Weights of a small mixture-of-experts language model, trained from scratch on English Wikipedia: 51.1M parameters, 7090 steps.
Below are experts of layer 16 (counted from 0) of a mixture-of-experts language model. Rows are named router (the router's row for the expert), up (a neuron's input weights, with its number), down (a neuron's output weights, with its number) and show model dimensions 0-127. Each number is 200 + 20 x the weight over its row's rms, rounded and kept within 0 to 999.
Before each expert's rows: a language model's description of what the expert responds to. This comes from a sample of Wikipedia text that the model never trained on.

# expert 49
Sentence-initial or clause words like In, As, On, When, According, During, Born, plus linking is, was, as.
router,205,181,209,220,215,191,172,186,152,186,214,242,216,227,180,209,220,192,203,206,203,164,237,188,236,201,211,217,148,222,188,212,173,187,192,219,206,172,207,189,176,203,206,175,180,193,180,158,216,208,210,181,197,192,197,199,205,220,219,189,184,211,191,221,204,212,206,208,173,180,214,205,208,224,176,175,162,205,179,236,199,165,186,219,202,227,214,199,187,190,225,184,258,178,194,176,178,207,190,208,175,206,171,234,245,209,216,213,186,200,209,230,218,210,203,214,207,234,205,164,217,197,200,212,199,201,190,190
up0,184,200,197,194,186,219,210,161,167,199,240,196,206,201,187,171,213,200,208,224,211,177,225,190,216,223,176,216,172,187,187,169,207,202,183,209,192,204,207,182,200,202,207,173,179,224,189,193,240,185,183,192,233,186,193,209,215,182,195,177,204,186,188,230,205,224,204,199,191,193,235,206,206,249,194,179,184,196,185,192,209,183,201,269,231,206,204,217,225,204,239,185,211,214,202,186,172,197,188,198,205,194,191,185,191,177,227,215,186,211,194,211,187,268,177,198,203,207,180,205,186,165,232,193,172,233,160,202
down0,187,200,205,198,168,171,218,194,186,204,195,188,160,208,171,223,193,203,195,231,213,174,212,234,189,168,219,196,192,182,223,230,215,164,210,188,200,217,239,240,174,167,173,234,217,242,224,191,201,183,207,208,197,192,188,197,191,190,225,213,209,187,223,176,247,209,209,203,200,168,194,195,239,229,215,200,197,207,233,210,207,194,210,215,201,192,175,183,202,152,201,215,209,191,201,210,208,203,204,180,203,210,195,212,186,191,205,213,181,181,160,199,171,166,223,223,221,160,223,148,211,193,207,208,217,196,192,214
up1,198,177,192,208,202,184,176,200,224,190,210,183,183,178,179,214,172,222,179,246,206,205,227,216,186,208,197,197,212,207,167,234,180,189,203,168,190,188,190,176,226,222,188,187,195,196,225,200,175,212,182,228,211,206,168,202,171,198,212,222,196,214,172,164,174,217,216,219,185,180,201,215,207,216,176,225,208,167,206,205,232,191,184,196,203,203,192,192,198,227,217,207,202,163,160,189,219,164,219,198,214,210,198,192,265,175,159,235,181,187,213,226,207,192,175,174,161,219,229,192,221,202,205,195,201,182,184,222
down1,174,192,226,202,202,214,183,233,179,188,167,225,187,235,193,261,188,196,203,160,195,217,234,221,199,180,189,154,190,192,220,188,224,202,214,195,240,198,183,220,201,233,166,245,212,200,212,209,201,197,226,183,222,190,217,199,204,197,183,233,197,217,169,209,189,171,196,201,240,180,199,202,213,184,195,204,214,190,178,193,219,214,164,228,172,220,205,205,230,189,179,202,198,180,231,208,172,197,216,190,199,222,200,170,197,191,199,207,171,218,163,204,181,190,229,209,205,184,182,203,187,165,196,162,199,210,210,199
up2,193,206,219,192,208,208,238,202,186,220,211,192,214,221,182,182,200,192,197,184,200,191,197,202,223,198,185,240,167,225,190,223,176,189,161,205,205,191,182,265,198,223,187,165,156,187,171,182,199,220,225,189,187,200,172,202,188,207,232,210,198,175,182,237,188,211,199,233,176,189,196,211,190,189,202,195,180,211,178,215,227,168,162,202,217,220,190,239,185,182,236,205,234,164,210,189,170,205,177,157,192,194,213,175,229,181,205,204,188,175,190,219,201,223,215,206,230,207,182,187,209,186,198,188,178,194,208,179
down2,217,185,149,196,209,192,195,228,229,185,211,221,176,203,236,164,225,182,168,206,184,219,178,193,154,185,183,200,211,190,182,228,225,202,188,180,157,220,203,217,177,171,201,206,210,209,192,196,235,172,209,216,181,196,208,201,190,204,237,216,201,192,202,195,183,212,207,211,249,213,163,190,222,204,194,216,178,205,212,211,182,226,169,224,192,190,202,207,235,196,221,211,193,196,224,235,189,172,218,169,210,177,221,191,184,198,208,190,176,214,205,216,176,208,191,206,160,182,256,173,202,218,205,202,221,185,194,188
up3,194,160,197,227,159,190,201,165,200,218,204,189,205,213,208,232,222,186,182,222,200,193,185,222,211,203,194,178,190,177,190,194,233,167,202,200,221,194,188,160,226,202,198,192,216,189,211,177,206,184,175,181,225,191,188,175,198,203,178,169,213,183,164,195,183,207,232,231,174,184,245,185,192,214,191,150,208,167,215,194,198,179,183,204,216,204,218,196,216,247,192,204,232,181,196,171,216,220,177,229,190,197,205,222,242,173,225,206,163,205,212,235,230,209,193,179,189,215,193,204,203,197,219,212,204,214,174,221
down3,174,159,186,189,176,230,185,204,183,211,205,198,223,193,202,236,179,208,211,223,211,191,192,232,183,198,221,182,211,169,225,203,221,175,217,216,198,202,177,199,231,174,171,181,186,172,230,217,220,193,203,201,213,200,185,219,200,174,205,212,197,173,177,206,224,176,177,219,240,175,196,209,232,197,219,178,218,207,199,180,205,183,166,241,211,217,217,191,172,192,199,189,224,203,181,202,216,214,218,176,204,209,181,227,154,190,186,216,149,228,181,232,215,192,241,191,210,187,201,167,189,221,224,203,225,197,175,199
up4,189,191,200,186,174,184,167,179,145,167,201,200,204,169,201,201,188,240,181,198,182,214,204,167,229,213,232,180,195,209,194,213,211,192,188,227,225,217,196,218,182,220,197,197,193,179,187,208,239,208,256,214,210,227,174,207,225,211,224,168,187,181,202,227,229,184,187,194,153,213,189,215,203,193,220,189,250,172,172,244,193,180,204,213,184,202,216,233,204,228,220,206,206,178,213,171,199,228,200,189,198,217,213,201,206,236,194,195,225,213,200,165,198,203,182,215,214,202,180,192,180,225,192,209,188,197,190,192
down4,256,191,172,185,225,194,160,161,226,216,195,185,180,212,221,203,206,227,195,162,167,197,194,203,219,235,192,210,189,179,220,187,187,186,202,188,190,227,222,165,210,236,211,190,193,245,230,182,216,197,206,194,212,197,197,158,203,204,197,193,190,209,210,163,182,232,190,192,205,213,206,182,208,237,220,191,223,192,164,214,177,204,225,199,180,214,225,215,176,188,244,197,222,217,201,198,194,189,202,213,223,184,173,223,218,208,158,177,222,204,185,188,189,225,206,207,172,221,194,180,187,191,196,230,221,180,206,201
up5,209,180,224,210,234,182,182,207,161,191,214,214,217,206,177,182,193,188,174,182,200,180,207,167,205,210,204,182,145,165,175,198,195,210,203,203,203,186,196,215,155,227,237,195,180,209,182,201,205,199,182,236,210,193,230,216,183,197,214,206,199,211,225,200,227,202,204,188,187,184,182,203,200,221,211,168,164,200,208,184,215,167,217,241,165,231,154,214,206,230,188,210,217,240,215,191,201,212,198,200,181,164,192,212,178,232,226,196,213,201,232,206,210,234,221,213,219,204,195,170,214,166,215,226,190,193,188,190
down5,143,207,200,172,188,201,204,202,194,182,197,157,208,185,200,197,204,205,182,247,215,208,219,211,152,168,187,214,212,180,205,151,216,199,209,218,201,219,220,232,190,207,199,208,225,236,241,201,178,226,195,222,168,208,205,237,158,155,188,178,212,201,209,204,198,177,197,176,197,204,221,201,207,162,235,173,212,166,193,214,210,217,208,192,184,179,202,232,204,177,186,221,219,187,199,198,220,232,199,201,193,217,190,213,180,185,209,216,237,224,189,184,204,175,186,213,212,195,208,225,217,184,192,181,196,207,213,215
up6,203,186,145,192,201,214,199,206,200,204,230,209,205,227,207,187,216,180,244,188,251,231,219,194,202,191,197,190,182,231,190,172,166,201,213,208,188,178,205,205,222,195,226,158,183,178,167,217,225,207,224,184,193,203,164,189,174,178,205,195,217,199,189,208,204,182,204,247,209,219,227,190,213,212,194,218,159,209,220,204,201,190,201,233,212,178,187,180,190,198,194,221,186,172,208,196,148,197,204,194,202,216,199,210,202,212,209,205,187,183,234,172,183,220,204,182,214,219,222,178,202,170,150,169,176,214,214,218
down6,186,193,211,201,206,148,170,199,208,182,192,186,222,196,203,175,220,186,218,181,213,240,165,200,197,222,222,197,182,195,199,237,234,210,242,208,172,206,227,214,182,212,206,214,202,201,171,210,209,195,193,178,207,219,216,216,213,201,155,188,193,217,202,211,220,193,228,228,221,231,227,195,189,181,199,202,200,204,181,167,191,237,191,200,189,198,224,159,202,186,161,174,216,206,208,173,175,226,174,221,191,229,191,153,204,227,211,176,184,170,217,172,227,185,189,196,201,219,208,184,183,196,215,221,183,206,166,222
up7,195,203,212,196,195,242,228,243,173,213,202,190,200,228,160,168,213,204,189,196,206,198,239,181,160,237,186,217,141,233,187,211,183,200,177,195,183,205,202,207,197,227,232,213,194,195,204,173,188,189,168,179,217,205,236,228,192,180,211,163,217,225,201,206,183,190,181,185,215,207,187,204,193,193,207,192,185,225,201,214,225,208,201,220,184,240,194,203,200,219,205,200,234,192,198,179,196,243,195,204,220,204,153,184,190,190,215,171,203,203,201,196,223,208,182,192,186,197,244,219,188,172,243,219,201,189,205,203
down7,152,189,188,214,208,214,183,190,243,168,187,192,206,185,218,221,225,196,187,211,167,217,204,224,209,189,193,205,185,214,212,168,194,231,226,194,194,216,214,176,190,211,188,181,230,218,166,180,212,214,208,224,240,188,241,216,165,204,209,199,184,201,190,187,201,210,208,199,180,180,194,187,231,165,201,240,203,192,173,162,195,207,204,213,196,186,189,233,202,184,205,182,201,168,220,234,186,203,206,195,215,189,207,242,182,232,200,205,220,234,216,207,196,184,192,201,181,230,202,186,188,224,145,161,192,204,223,171

# expert 5
Prepositions such as on, in, during, after, under and despite in running prose, usually before the, a or his; e.g. on the blackboard, after being destroyed.
router,203,201,202,210,204,172,212,172,209,169,194,231,179,222,198,220,229,212,208,210,168,204,218,192,238,215,179,181,198,235,184,207,188,228,198,203,211,211,178,164,186,196,192,208,203,205,186,187,206,231,204,183,193,185,198,203,190,202,218,209,221,185,169,240,171,184,181,182,229,177,209,204,203,191,172,159,177,247,200,183,196,185,201,221,202,221,196,221,203,201,186,188,231,183,215,182,139,181,197,193,179,220,206,244,241,205,190,208,188,190,203,244,214,209,195,189,173,216,200,187,181,203,186,224,216,178,229,246
up2,216,216,211,201,200,190,225,208,186,208,191,186,218,216,212,207,176,166,167,245,243,232,200,202,197,182,196,236,211,173,214,175,213,224,198,204,200,182,180,189,195,184,188,210,206,207,185,164,204,224,217,192,211,186,232,213,199,203,175,247,200,208,200,200,224,203,180,197,213,182,192,156,194,223,196,230,209,218,193,203,223,196,210,187,183,264,199,185,190,192,220,183,183,228,195,170,238,195,195,218,179,196,191,203,219,183,192,203,184,186,186,206,213,196,209,224,179,191,142,197,182,195,191,220,194,178,211,269
down2,225,185,189,239,191,216,178,195,191,207,194,201,198,195,180,173,201,201,231,210,207,220,195,204,200,223,173,199,223,198,192,199,202,206,203,192,223,191,233,178,196,147,225,232,191,204,181,221,166,228,215,202,193,197,192,179,201,151,180,182,209,221,205,187,204,181,193,205,191,182,215,200,178,189,187,149,172,172,218,227,192,209,198,192,189,223,209,175,196,176,144,237,188,211,194,235,182,203,266,196,193,235,198,195,224,192,183,210,189,179,215,188,204,235,187,226,208,214,208,212,225,177,218,207,231,182,216,209
up3,168,223,198,224,201,195,217,193,174,170,212,205,193,193,221,174,199,176,193,183,204,210,196,178,233,234,217,199,166,176,215,202,201,212,217,209,200,222,197,170,193,194,216,225,241,206,245,198,209,192,223,195,200,196,203,193,213,176,199,197,194,181,215,235,197,178,220,224,213,191,194,216,204,197,205,209,199,249,182,210,192,153,201,165,191,223,179,195,207,198,186,190,202,202,196,236,168,216,210,192,200,222,202,231,181,218,179,186,154,184,186,238,221,249,179,186,168,180,186,205,222,162,149,200,204,197,179,198
down3,209,192,241,175,211,212,223,185,208,202,202,157,235,215,136,207,185,197,213,225,168,201,199,193,184,193,219,197,175,212,199,174,176,203,184,173,181,175,212,195,203,155,193,199,184,235,179,234,186,228,201,214,206,215,201,178,192,215,165,195,216,224,165,234,201,226,213,182,199,236,231,181,199,223,199,187,204,189,192,194,249,209,187,197,195,173,200,224,195,227,179,215,211,170,218,188,200,198,186,203,172,198,220,171,217,204,186,199,216,210,198,216,183,162,206,183,203,199,180,180,202,217,226,233,233,189,218,191
up4,189,191,202,191,185,199,177,221,161,166,225,246,188,173,198,178,201,214,221,218,205,214,199,197,214,211,202,207,209,204,198,177,219,178,200,176,194,212,194,183,187,207,213,193,208,183,176,207,195,194,251,233,213,207,190,183,172,202,231,233,180,196,196,210,228,233,163,169,183,193,237,204,197,223,186,179,198,223,168,219,206,179,210,195,181,231,202,204,226,196,190,205,186,230,199,190,170,186,184,233,186,190,221,251,216,183,175,190,182,216,210,242,243,181,213,187,168,176,185,209,197,187,212,218,200,173,228,227
down4,192,171,231,197,213,161,209,199,210,182,196,177,194,244,160,190,209,199,182,174,213,189,229,178,197,228,213,205,190,216,201,221,202,172,179,200,213,222,172,233,220,218,173,202,202,234,219,169,180,210,214,166,221,197,226,207,209,205,193,164,203,180,185,210,186,212,197,184,193,206,196,233,219,175,223,155,185,182,206,171,211,243,195,179,201,195,225,183,147,181,198,209,206,180,205,183,202,197,237,199,236,214,215,181,192,233,193,185,196,201,199,191,204,209,215,187,200,219,194,242,188,219,216,205,188,179,248,204
up5,211,196,217,216,213,219,183,209,174,212,194,239,215,189,194,231,204,222,217,209,222,194,195,216,211,240,242,190,192,202,194,201,175,192,240,190,207,218,184,172,198,195,239,222,175,204,197,215,181,200,230,189,223,190,178,175,205,203,194,223,201,211,173,204,175,163,169,181,200,200,219,197,213,221,180,202,167,199,173,215,188,183,220,228,205,234,188,159,202,204,196,221,167,248,223,175,216,153,188,250,186,209,158,216,195,196,198,206,197,220,206,204,171,169,187,197,173,185,203,191,170,184,212,206,197,219,209,199
down5,172,221,225,207,197,234,203,186,196,223,220,185,227,175,214,227,203,178,189,174,179,230,187,244,207,208,229,191,203,165,189,193,171,203,174,218,220,187,196,208,200,188,167,178,202,179,226,193,152,207,243,174,198,238,191,218,204,201,190,204,175,195,227,204,202,171,216,186,195,199,182,212,191,203,193,142,201,151,225,199,190,240,208,185,184,167,227,184,219,214,216,182,205,214,179,202,188,214,223,201,225,215,193,204,195,170,195,199,215,192,190,196,200,213,197,212,204,193,204,210,240,201,178,197,218,171,221,246
up6,212,216,226,201,180,212,238,203,192,186,225,215,232,185,231,219,206,184,196,180,248,207,174,211,187,210,212,198,182,169,192,191,178,172,187,213,216,195,174,239,211,190,198,222,172,206,197,178,200,172,188,199,219,200,215,194,189,205,195,205,237,197,191,238,213,160,201,177,199,190,200,229,192,193,193,231,169,217,173,198,233,184,181,186,193,198,213,199,203,161,182,184,183,193,222,196,172,242,158,210,204,185,208,181,220,200,191,203,176,185,184,223,231,241,206,217,222,182,226,222,195,161,199,233,179,191,203,234
down6,242,202,168,223,214,169,187,181,194,184,186,176,193,206,153,181,211,193,199,198,197,201,211,239,183,189,193,201,210,202,192,177,206,227,205,194,165,204,206,179,190,121,205,181,207,251,200,219,185,196,169,227,223,204,216,210,209,222,148,192,178,217,210,181,203,223,182,211,184,207,200,240,210,198,211,182,206,222,213,191,197,217,176,206,199,206,183,192,173,196,191,217,136,202,209,207,221,221,188,183,201,197,205,227,173,206,205,222,221,208,227,204,206,186,228,207,175,219,209,192,217,205,214,220,197,166,211,195
up7,209,187,195,217,220,203,239,202,203,204,226,198,168,187,209,182,212,227,178,215,188,201,168,186,220,187,222,188,170,207,210,176,216,197,200,180,194,210,215,149,189,220,230,163,201,212,197,202,208,232,166,195,181,196,199,214,215,157,224,223,204,198,178,200,219,216,178,251,220,238,204,219,195,229,180,169,201,254,240,192,196,197,195,242,208,185,187,202,189,225,173,176,196,178,209,190,166,178,186,211,170,189,177,207,244,211,203,189,184,219,204,184,209,200,180,203,192,222,189,201,195,219,183,216,201,195,226,218
down7,225,182,200,173,198,224,211,151,184,196,218,194,221,203,177,200,205,228,191,210,187,198,154,176,186,178,210,196,174,215,217,191,205,199,226,200,178,206,195,194,223,269,207,193,181,202,184,180,243,227,164,217,196,195,183,191,219,161,197,203,231,215,208,224,178,189,213,219,208,207,225,211,173,188,220,215,214,192,223,182,191,214,208,213,180,186,184,187,218,212,188,177,192,175,221,193,132,208,225,194,205,233,216,187,193,201,197,201,188,197,204,196,230,207,188,194,173,214,213,236,198,158,203,224,228,181,214,205
up8,221,195,211,233,190,208,241,160,179,218,213,226,213,167,194,179,204,223,205,200,190,182,205,189,193,204,182,173,216,165,218,195,172,181,201,198,215,201,223,222,221,205,210,191,205,210,239,192,202,180,191,189,210,206,197,155,181,156,195,187,183,219,171,191,204,224,212,190,227,187,193,209,212,222,219,231,187,193,222,217,211,178,204,206,194,198,190,183,206,202,220,168,217,208,257,196,185,183,177,161,225,224,174,222,239,233,210,191,175,217,191,212,199,181,176,215,241,179,168,177,175,180,198,186,226,192,208,190
down8,209,189,186,236,192,224,220,188,171,182,213,213,194,190,217,202,232,212,179,203,170,201,186,192,207,219,192,179,196,209,159,200,204,187,233,192,220,183,186,209,214,269,222,176,197,201,203,187,240,198,181,156,193,216,184,213,201,178,221,203,221,231,219,211,185,191,204,201,180,216,222,192,201,197,237,247,222,176,229,216,207,198,172,171,213,231,213,169,180,220,189,161,237,195,189,193,174,219,173,207,198,205,200,211,187,210,187,194,187,178,235,218,212,158,171,196,209,205,198,181,202,174,174,214,213,209,193,205
up9,177,189,182,215,185,176,208,202,169,203,181,195,162,218,183,218,205,233,211,213,203,198,176,212,173,238,175,210,212,223,133,195,199,178,192,187,208,230,177,208,221,194,180,223,245,195,178,202,205,212,195,191,146,185,220,187,185,155,214,198,212,159,224,213,204,189,185,229,211,187,225,199,206,217,193,207,191,228,209,215,202,211,201,187,200,214,195,227,223,206,182,208,178,220,213,200,187,169,180,212,170,193,212,214,238,175,195,212,222,203,240,233,197,189,208,185,194,202,174,191,197,199,242,195,215,196,201,236
down9,181,183,181,213,182,180,170,218,210,199,192,206,193,171,206,225,184,185,177,220,218,220,229,206,179,190,186,223,211,192,194,193,235,202,210,212,178,230,215,225,222,209,156,200,198,197,195,214,182,177,232,179,201,238,230,223,178,219,190,179,195,174,170,231,207,205,185,194,230,184,183,230,196,222,187,172,206,184,199,201,200,209,264,221,177,193,211,200,219,189,165,202,186,238,182,184,218,217,230,184,161,196,245,206,189,183,212,177,208,205,197,199,174,209,221,164,182,200,213,189,224,210,210,209,182,188,165,177

# expert 63
Table cell pipes between numbers in sports and election tables, and of after quantity words like high of, percentage of.
router,188,190,217,224,241,219,225,198,188,221,193,180,218,206,177,223,199,188,187,212,184,209,211,189,223,190,220,179,212,219,132,206,190,197,196,201,196,176,175,208,194,203,201,173,218,196,183,199,202,240,219,215,152,189,222,230,210,164,253,210,200,204,207,224,166,186,208,173,196,206,203,202,167,186,206,172,214,222,191,212,180,163,176,207,179,201,192,213,216,220,178,163,212,189,209,211,184,203,180,234,188,192,213,215,212,209,178,242,202,171,206,192,206,244,171,203,221,222,192,197,190,231,226,175,197,202,206,212
up3,188,152,207,177,245,219,213,228,189,211,177,211,190,223,176,212,189,175,194,200,190,248,157,194,214,179,208,197,202,223,245,183,203,198,195,163,179,220,169,211,196,213,181,225,218,189,211,186,215,192,215,232,187,189,210,184,179,173,205,197,228,184,220,231,185,180,172,234,208,209,199,195,184,212,201,174,207,203,221,218,188,205,147,215,207,223,189,165,198,177,172,198,195,201,200,187,170,213,196,202,157,224,212,194,213,204,204,234,186,221,228,240,226,180,186,224,191,202,186,205,180,208,218,192,189,184,208,195
down3,198,213,209,187,176,180,209,167,210,180,184,211,203,220,216,212,251,201,181,219,205,181,222,208,195,246,221,191,205,204,217,193,207,180,245,192,217,206,199,160,203,201,220,186,204,230,217,169,192,210,187,209,182,215,174,233,174,233,190,221,186,193,201,231,200,223,215,176,208,204,217,196,203,198,204,183,168,174,203,200,199,195,236,175,214,196,221,203,211,214,221,178,178,176,236,211,173,183,179,219,178,185,186,186,186,202,224,164,201,199,207,161,199,220,222,200,218,207,188,237,171,129,202,209,182,197,219,194
up4,215,205,220,221,217,200,204,176,200,196,203,197,191,215,234,206,183,221,183,197,188,198,168,210,186,206,188,207,207,189,164,207,176,226,195,179,187,200,253,215,200,216,160,208,212,180,179,202,200,186,166,212,190,217,220,208,169,181,186,181,226,178,200,239,186,175,223,194,176,225,236,207,210,210,208,185,222,226,200,203,205,182,220,184,191,215,178,231,234,204,185,195,192,222,196,195,201,194,208,164,151,215,187,196,252,191,213,180,214,172,186,229,230,203,174,172,231,160,200,201,207,186,212,205,204,169,158,226
down4,173,173,197,190,189,203,232,222,190,191,209,198,210,176,191,168,194,215,189,177,191,199,201,150,198,223,191,196,214,185,223,192,212,190,188,207,201,183,207,224,194,205,207,190,236,227,214,166,224,195,208,228,199,203,206,211,206,215,218,166,229,151,221,189,178,178,219,243,169,217,222,185,219,200,223,194,213,229,188,195,220,168,218,199,151,218,186,204,209,205,206,212,221,161,211,216,201,181,203,257,188,200,195,190,194,212,201,181,159,204,180,228,192,194,208,189,194,208,180,182,212,217,203,213,194,210,184,132
up5,185,189,207,238,209,203,218,204,183,211,224,154,232,209,201,232,165,213,178,197,213,194,208,176,170,230,211,189,176,197,213,195,186,187,225,202,209,231,223,193,203,210,200,204,225,204,223,161,192,177,185,205,174,192,173,209,218,246,205,224,198,213,206,205,192,213,207,193,186,193,210,214,160,197,195,190,192,223,202,199,164,171,201,208,199,181,208,222,183,247,204,208,200,216,178,212,165,226,185,217,212,211,194,229,233,239,207,196,228,186,243,197,186,194,143,163,225,200,193,189,188,204,234,192,191,229,209,216
down5,181,201,182,190,200,253,236,213,227,203,198,192,192,181,203,206,226,231,233,186,222,193,177,237,180,189,245,197,199,181,203,194,189,181,186,198,230,214,205,181,205,198,216,221,196,232,203,184,150,175,201,182,209,195,176,215,216,168,172,208,177,229,182,198,214,200,199,190,194,170,230,192,216,183,176,212,202,200,163,183,175,218,191,200,215,216,220,193,195,181,191,196,153,248,168,223,202,197,203,191,203,200,210,226,224,202,168,183,202,210,218,223,199,192,215,224,209,147,233,204,191,223,210,192,178,179,183,196
up6,219,180,219,206,214,207,206,191,191,193,189,219,201,215,193,237,186,200,207,191,181,205,213,196,199,225,210,216,210,178,175,151,155,223,220,175,209,198,193,190,199,185,151,231,195,197,184,193,199,229,201,238,213,209,253,206,192,175,211,224,257,199,224,200,193,145,216,215,218,202,215,207,166,185,218,203,204,194,212,198,182,172,175,215,234,204,190,170,192,259,187,186,187,218,199,179,207,207,196,234,193,188,180,181,194,173,174,228,222,217,192,192,179,203,213,219,177,174,199,202,227,205,193,200,207,207,204,201
down6,165,230,239,256,189,201,173,178,212,176,184,177,208,189,235,166,206,183,166,193,213,192,185,212,203,195,187,163,191,232,212,229,197,214,180,204,195,214,221,221,199,193,205,236,219,191,190,195,172,219,163,187,173,171,166,207,191,210,210,217,184,217,189,193,191,227,207,172,196,198,178,197,198,189,205,173,219,172,207,202,225,227,240,198,203,194,226,210,198,194,212,217,193,208,222,189,224,206,197,160,188,187,199,179,196,257,206,206,244,200,204,187,195,199,204,185,199,175,183,182,234,159,198,198,185,225,198,208
up7,205,174,222,230,188,241,175,182,194,194,206,200,207,235,220,211,186,247,166,208,184,207,200,210,190,202,191,177,223,204,187,174,226,196,203,211,211,221,200,201,182,203,173,219,219,172,202,210,235,209,214,201,194,183,191,224,183,180,231,208,215,181,218,240,152,167,183,211,162,242,219,235,189,214,193,237,214,216,209,194,181,196,221,214,207,190,194,245,216,185,220,187,180,193,194,166,206,192,185,186,209,188,193,209,232,210,171,159,202,197,212,175,193,201,167,179,213,163,195,208,189,179,237,211,201,206,193,187
down7,228,200,172,179,200,207,206,156,220,222,194,218,205,205,182,224,186,208,186,183,155,188,212,194,196,192,194,180,196,205,182,170,160,188,226,168,229,176,210,194,199,186,192,182,188,199,184,229,195,213,197,214,216,195,233,213,176,200,191,218,225,215,204,193,203,188,197,182,224,254,197,183,178,255,180,192,186,235,205,194,195,219,191,208,179,228,191,208,188,223,200,184,203,199,213,184,192,187,183,223,166,212,197,227,173,179,233,197,171,170,194,177,207,214,235,207,179,246,202,213,202,187,155,216,243,205,186,212
up8,199,220,227,206,193,184,190,198,196,200,189,188,190,239,197,195,205,164,181,179,200,215,238,201,193,175,163,196,203,228,185,201,214,200,176,220,197,170,219,217,226,200,157,164,218,216,153,198,208,233,213,188,184,212,223,205,243,236,207,221,207,222,212,187,179,231,189,178,218,229,194,197,189,204,162,193,204,190,210,200,211,189,204,215,196,211,207,229,199,226,178,208,207,203,175,183,173,199,204,230,184,154,172,214,233,178,201,226,222,157,211,207,194,222,219,158,192,205,184,176,202,226,187,196,235,217,210,217
down8,201,216,205,212,225,203,202,233,187,197,208,185,197,191,197,184,192,207,183,179,227,173,178,268,187,224,189,207,218,166,197,220,214,228,221,200,195,201,186,187,201,209,183,194,209,219,247,201,197,193,165,166,201,211,208,211,166,203,192,212,215,179,221,200,200,218,192,170,212,201,203,201,172,204,204,180,220,203,218,236,160,197,207,186,177,175,198,206,164,196,171,149,197,172,213,192,192,214,202,201,170,229,199,193,215,221,234,189,197,175,206,192,190,198,193,216,168,236,251,237,187,193,192,213,204,171,239,214
up9,168,225,205,218,205,194,186,194,186,198,208,217,197,225,159,175,224,210,207,208,199,213,190,186,251,218,159,206,201,232,148,212,210,205,205,193,222,231,174,199,191,193,216,215,217,208,224,167,202,201,186,184,178,187,213,202,241,182,215,172,226,206,153,199,164,212,173,174,219,215,198,205,201,194,193,215,207,229,203,201,188,189,179,203,196,221,176,210,233,167,192,151,219,222,171,193,188,205,197,213,220,201,219,175,213,186,193,184,205,170,206,197,258,222,188,185,213,208,206,213,192,181,202,208,183,185,237,205
down9,192,225,155,209,224,218,204,198,175,229,171,187,194,189,167,202,215,188,191,225,227,212,178,182,168,207,201,214,181,198,184,174,210,244,216,178,207,206,234,200,207,192,196,209,198,182,217,249,204,170,198,186,200,152,200,207,217,196,204,222,216,213,166,187,243,220,186,172,192,200,176,189,191,195,231,198,205,222,188,230,166,178,208,199,189,179,189,172,210,225,192,199,202,250,200,186,235,211,205,206,225,210,208,225,161,173,207,223,207,193,209,204,200,210,176,207,200,158,207,210,183,227,183,231,200,174,178,208
up10,201,191,197,167,225,207,214,214,199,170,193,213,190,218,195,244,208,174,206,189,206,176,221,195,216,210,202,193,176,227,174,190,198,215,235,166,213,195,203,158,208,220,190,171,195,209,203,205,213,246,218,197,208,201,236,201,191,263,185,153,174,188,178,216,212,166,178,189,180,200,184,175,189,226,185,167,203,212,198,184,203,181,199,204,209,224,201,174,198,210,235,223,179,205,179,179,205,178,206,196,211,134,192,217,224,242,187,193,202,181,196,203,226,222,211,195,202,218,196,200,206,225,188,178,191,196,231,204
down10,204,201,218,211,198,210,192,213,217,215,202,213,208,206,182,198,203,227,220,207,199,202,192,226,207,231,213,178,213,178,183,199,212,194,218,210,232,179,214,198,194,131,202,198,185,176,149,205,192,226,195,209,199,228,175,206,170,175,206,193,230,164,238,217,206,207,217,213,182,208,208,234,192,175,169,212,195,237,181,178,172,158,185,205,221,218,195,224,196,214,217,196,163,186,180,195,210,182,193,194,232,196,177,180,195,207,197,185,156,223,186,209,196,229,184,213,235,250,196,189,216,168,203,204,184,178,173,188